From a checkpoint of a small mixture-of-experts model trained on Wikipedia: 333M tokens, 4725 steps.
Below are experts of layer 3 (counted from 0) of a mixture-of-experts language model. Rows are named router (the router's row for the expert), up (a neuron's input weights, with its number) and show model dimensions 280-335. Each number is 128 + 24 x the weight over its row's rms, rounded and kept within 0 to 255. Numbers have three digits each.
After each expert's rows: "mostly gets" lists some tokens that are sent to it at least half of the time; "gets" lists some tokens that make up at least twice as much of what it gets as of all text. This comes from a sample of Wikipedia text that the model never trained on. Tokens count by the router's weight.

# expert 45
router:148116148085141140107123105102079143147133104149119153111161107088102113094127123148115125106104118114076088195118116130083121130119095121124173109114153087132145149155
up0:141114118161184150177145129116137109131092131157115102116180125114168126134155112105148124099106122111160167101111135122140125134102137120118143163165146105135119128136
up1:146131114151129116109137136110120135116114115144105124103089087132148162159141129127076069080112117130109068129165159197116099124166129139119146118087156124147139132159
up2:159129167132160174080122123137098133137138121161161088137154113134115115143114111146108157141125146122156125134136107145151115077135125122154150096133178111091156123129
mostly gets: "c", " U", "ter", " O", "go", " St"
gets: "c", " O", " St", " U", " p", " c"

# expert 47
router:146124127110168138109144118131114157149132119128117165124149113121088098136125162107168127104128088167083128129164105139149102077134125122143108149138119094078154159100
up0:117120123090151134168113093110129126144102166125101138139140142100112140120125121159144143074143103121129137128130104122143140099110123124163174098111110151084147132133
up1:109105143073125083105126113087122082107121110104098116114115098129132096142113145127099122090151142115128117117087141134168118085116129084124121122114126087175062151154
up2:147114152108146151110128134139166153091076131163070113122117065156096117085164126112127080105119137118079149132122136127145098130152128117133117135121120160113124139113
mostly gets: " La", " Ha", " Ra", "pe", " Co", " De"
gets: " La", " Co", " De", " Ha", " Ro", " de"

# expert 41
router:150117136095131150111145142137149153108141128138143152128116103149122138126143109156124109154117159155146154100135161136154192133127151172072144121161150137151158166086
up0:109142156116166142115131152128110131155115117109121103132133132116171147104146069175101105132106108125116096124135112128127131144123123166129124082130136067124154149099
up1:137125096112131108087129147128168143147175152137137124116166153145180136144084153130097109137112133170153121170171136129139114150112125179129123141128138122131123105153
up2:123151129124143127092149143133163132166153168120147133155146156096175129135108127141089143148127100196147143149160111127153139185113148157111109106117137143118166116165
mostly gets: "ent", "un", "}", "ect", "ting", "les"
gets: "ent", "un", "ting", "}", "ect", "\\"

# expert 3
router:103119127132130105105084120127163136115124145137165166119123139079165145117115103094086136149101126149130130067132113111100094156164099118125088152138106128154118102129
up0:146131134149125161104121124126099164165103103114132156141122114117157170148101107151138169113099191155142143100193119132137172135195122096106106105137144098131107136101
up1:161102155121129133132087155145127124122123114131097168095139131110184123114134123139146149117092123093161123122103105118105118133143144139115125126095117167083148139095
up2:126120107141158165114159149133154129117172126161098126139143113104168097103126100144124149145133163146139132158132093143141138126142072123135104092170129100101139145100
mostly gets: "S", "The", "M", " In", " The", "B"
gets: "S", "The", "M", "In", "B", " In"

# expert 12
router:120125141116105096187138124155097145091089128110071143130178145151128103144130130164142097135140145118154131175115132116098145121152114123163201074129168127068117123116
up0:096123138136190142146094139153087072137167114105118139128153151100143094085114118126130148113128186132086159080110125119102127142098096121104155110170164153128111151138
up1:095098142139182147153098122136076083091172110104141152114143185126133103117097143124156143127121161135102150108117111148088127136101087134128169093168141134103116142122
up2:185099152126147157133159139088115141061107097152087113123112108154156097119118152111084105126175136157112120146145114108144101077123132140123153137168088131100136146109
mostly gets: "b", " Pa", " Ha", " Ka", " Ga", "ga"
gets: "b", " Ka", " Ga", " Pa", "ku", " Green"

# expert 39
router:148128145143162118110140138120148153086124119136103129132102116150095079088115137133117144085115172109108122178139166104150197165092162183116122133137176159132138139128
up0:131131151160172127151119147135086110117131128107134137133139147107188161125135109166093137104111139165127132141158058111126137113127130108120183119135118119127125131119
up1:101136152151110078146185098136102127126132134103114149085116112096064131121132123162153131153109159149144143126135129123137123150114061135142151121116159140121121124167
up2:122106128124108078129077137126116124132126141143154111132115135136114127113121130093075085139146115117090089111131124172135176141182128129130121114152161072127141110091
mostly gets: " New", "se", "ant", "ine", "ne", " American"
gets: " New", "ant", "ine", " new", " American", "se"

# expert 33
router:127116149100120177075113132130073103110135126089115182118143067125139119100132126130079138178143125145132116129094106152136152112152108132103088118109111126112131129141
up0:144125124118131159130127150116144117135112128144146194113122123091157124139113116146138145165129189139149125111181050101153162109151116096115129104114139095105180123109
up1:122133071132098149107134143156064096141122123149102138165162117134148109135102171118106135165133086150162100191160177147104121143128148138108121097145130112108136105128
up2:152122189090155140126105136128117158139082118121129101145106103138126082122125098114144133172166111147119124123139145149142124175105094161133128103104085101141131174145
mostly gets: ")", " (", "),", ").", "as", "("
gets: " (", ")", "),", "as", "ate", ");"

# expert 30
router:120121164134105115162097142145103121126108143096120121114147103167106098151091119136128145126098111157122112106140117140140131140126148110145144120069119079152107075125
up0:134136138107126123135142154177140101113110125138098119135156132131127131092152115145132127111119078130134102164159090169146130117122146125134137137128166135145132123087
up1:107132088145139158128141119169139131130159098115084111098132094156125120136155132115126082146101182107144148071130132130152140138119106102150147140103128155104132129110
up2:120126137078139139131112148095148120149113106095064118084096150110143081085137123166145117136113087121127152100127129133155141171084134109115152140152100146135094091106
mostly gets: " B", " F", " G", " K", "G", "lo"
gets: " B", " F", " G", " K", " H", "lo"

# expert 32
router:119162122167121117124149119107115140157140164113140118104157111184092087140127119144118168119135125141144154160160098133139142128180156094175109145148166156146141181167
up0:130147147194120145158131113157141133109094125159158154132141197104097135065116123142154181108114147141130135109129096095131125126100133102100145122178136146101132183115
up1:135132140158079138103118154103056149121116124109139117121054144144137147155152122129158118119147093204100144127101139122125151117115159129136159119160155076177133125188
up2:130098119142137138139115128113098150169152120132174104138134090155122116159126102144142102091177110142112134145095084147160132131159144073143169123116124099151139103168
mostly gets: "==", "===", "=", " ==", " J", "---|---|---|---|"
gets: "==", "===", "=", " ==", "====", "---|---|---|---|"

# expert 24
router:093149125159130099146128094128133103097122117128092126155129121117150116122128142106115134137114120094172104131120131100109163139098124121167101137148131126133104161130
up0:129135128173143170114153170137115096106136131112147138114120101135135171136141128127090128151102120122144107160157118148094143097173092138164142119101139107132145147122
up1:121129125125104124094101140124091109156136109157112131124174150145153125186097101142132103119120092150144101112109123161106124152104145134145116135161161107157101133137
up2:164144132153137143105118114098139119131153083145122130117145109126135127137093126121121095146114136140138127115134184169084113128107138145163100145132096108095151207082
mostly gets: "ur", "ul", " South", "om", "ud", "ster"
gets: "ur", "ul", "ster", "ud", "ub", " State"

# expert 35
router:149105140134098110091115109128129177158128147171149145150080167089119144113148109157125151167091110158141097169127162135117124106102152153150130147092092147100068144124
up0:166111176117146141111150134144098116069091098140101118129119105109048164097106149117129197111163127137130114156144123122127119138161093146130131144147085131079139153131
up1:068102135087150144130118140130141126131176152114141158114108082148172114081149098117131144093153123137098127114124133077131128109148095081144117113092109147111156136133
up2:137127091111129133124134083143115096094141082158164103128166125113126149123134131139107129131120173182072057139127121146096134098140088147157127098146098106112080128119
mostly gets: "el", " or", " Mar", "ev", "ov", " will"
gets: " or", "el", " Mar", "ev", "ow", " Am"

# expert 10
router:103141124109139171095116124122148167116140098065121136160124175126096133148121119090128123147135114161091126098135096135117108139127156175169119147077092125105118131096
up0:166141145124135117108162108132156130103103152136137094123138167139116148137111146124146137089134103111161131139159139144166118135114150118137099150129127061179100132124
up1:090112110080145106137133120131167150157106115126157097165169101098122150102117124144094143140126160115110163153108114137144138155128119087145075104155095127135108109089
up2:148131100126095106121120127113111135108135106086148097101097124119112169135129130135109109108132139158133121172084063133131099116128123146151127106134088154119112115146
mostly gets: "5", "0", "%", " out", " years", "ers"
gets: "0", "5", "4", "6", "1", "7"

# expert 25
router:129131129082124135135111126137142166109137134137118169126141100138130135129104133131162113132140148111185151133123113100090115139109135109153117127156110058144165148102
up0:109149145144122131116100122104028119123119092110149159134160139125185140091111145127119136158153105134112128145138122145133135144146155143128121128130084116197105109132
up1:163155135109173123120134115168060125135112149169138077162178118129149163103152113176138143083146112121113135138133133116118109141111118115150117121127112117132135107123
up2:170158126107093095177091145095090161119117138123195099148151097129117161128108139124149222114169117097148130154115141096073140119125152109129125105104132108171099096133
mostly gets: " The", " to", " for", " –", " —", " over"
gets: " to", " for", " The", " –", "able", " over"

# expert 1
router:156152120125125150126093129116108122158136131150162136119151114134146108147156119124113162169081122142101114117122150144145148134144141084129130117173082116146101137205
up0:169107134084142133139115166126129172114114111109106114118118161164140119080125114146097127175108121100083092149135178138151098119108156126117120101119162124161144106139
up1:107123153107130136118138115154142174076147113162170108130121132125114108110127171174095149107118119173102129118098124103105142152131163161139097120101150119141083120134
up2:147100137150117115081102154068081128108166131132177153099129126141119130143112083153131133080112113164141111127134123099149122131104167092124184149133104123139152160137
mostly gets: " an", "j", " early", "cor", "ical", " national"
gets: " an", "j", " public", " early", " Har", " general"

# expert 40
router:159141131106134106146108117144115129119145090126104142108124089181154129115145103120149141124109136145123108127076118105121093111123122085135134124164118132115111089134
up0:078118117095092123124096161130105129123131083125123186140163143150145121106125152138131128130135110124120083097152122140127126128110116150114117111158136152140143175145
up1:104118169158151105130115109121117135137166079107126150132129106096103107109130107123170126183102112134122153114112114119107132156132108136121129171133086107128128184079
up2:148180117096129139187153151105127152088118105130122131117149180082157165106084120139166101130125160126146129134115112105088107094131114114159139144093138146155115161145
mostly gets: "re", "age", " March", " December", " name", " National"
gets: "re", "age", " National", " name", " March", " Party"

# expert 31
router:149148116136121113137128138122133109097154088110159109177142158143127135179115101145149140131151129125155158082128140122117140137066140195149151123132130129103104150109
up0:100163143138173130145110139156154096127131122137110081206127114153121131105197146130112141145111113084100118134121100133144174132121157104106112148128158109055129100159
up1:106085134134118164129149127126141085109173104156142147093147163117157100139062086143148110112123148178122117166138132116142148091107127159134181125128134080116107162121
up2:104147117132128132151124110189129126151089119076159132176130132107128136131142140195162165137103140093142113130152100110099157176130110151112189151107159116131076139173
mostly gets: "d", "f", "r", "man", "de", "ne"
gets: "d", "r", "man", "de", " time", "f"

# expert 8
router:127125153136171081162080079094128132122134112164068143114097136126133141138068163151161122114130136131093111172155142118136089122154132086146154148110130113150113093111
up0:111157155096138155131136120102128124136133113131106088093170169161141138133164117112178147143101133137122110127152115146063094152125138200143126157112125112155138143157
up1:109133145148127108109124166126139095136122123125151131112118112147107127123134089131091113134102122120148123117167129167103146117120134123097117153089154128136151163136
up2:128118120105108146135121136164148075138138150137090149143076135115144101155091117126147109125071162111114122128127108161120156122133144157136102115168140134151119142109
mostly gets: "er", "en", "li", "ter", "ers", "ad"
gets: "er", "en", "ers", "ad", "sh", "mi"

# expert 20
router:110123134169140119127161135140126192124158154108130149165125153137106125175136104153091119152171169140091152137135146165114129097074156142112145103141108126130083098141
up0:126151136113151118127113135102113144133143096125140154132147119143113110107157111141110133111137150154078157117132099162121104127143104116110159147129099106123160121167
up1:139123103114138130122122156163121144159112150156103087148144105173101148100129139137111170117177100093115167176117132158112127122122178165141176119127152114106160120108
up2:102092146136145126124105086141138129127135160110080127107146160136118159140101117143131125110044127103150107171124126159174147079099165095134119125145114115149113134166
mostly gets: "ed", "in", "i", "a", "y", "an"
gets: "ed", "y", "a", "in", "i", "or"

# expert 17
router:119134123165096111117120129111102139155121110149146122115175125133109127109131194094154157091102121139120127137137106112080086116104127144083105169104136183135171098128
up0:120105104108111126119148155185125135116119105112105126091158109158054107147091138125134117115100108113126058132163152153127131160131116196136119111114105131119131123083
up1:133138076117108103120099126153133120151142146134109074099150131107139125070142091115091153161105108151131161118132087095116140133120103123109102113118146162126166069142
up2:104120166133144121161132130152133139120146150164121154129119089145135137134121145164140105149114102129160159100117137072123133128083126127114094177150173140099111115144
mostly gets: "x", "(", "der", " had", " /", " than"
gets: "der", " than", "x", " /", "]", " per"

# expert 13
router:115128137108145088169139100119118101152117141112094096121101142134098167121086110148124136134107158142125141123136130119128116154083083115109115132191130131077124122145
up0:135149124125100091127144106140121162102127148112140137117141139120072147102125127187094148170096104109120141090130108120155152171151148130101130149138151133102128112136
up1:116084138171077128132126143128114122130136108157145116100146098125125134133091129130143122114145143147118124174105104131188122069115146090138151121147146119130125117162
up2:156128162093147142146134128111136135123130095158093120121151145152126132154128164134146115159128130146172146124132104114120088112126149150145109107124109136139127123137
mostly gets: "\"", " United", ".\"", "\".", " States", " World"
gets: "\"", " World", " States", " United", " Air", " air"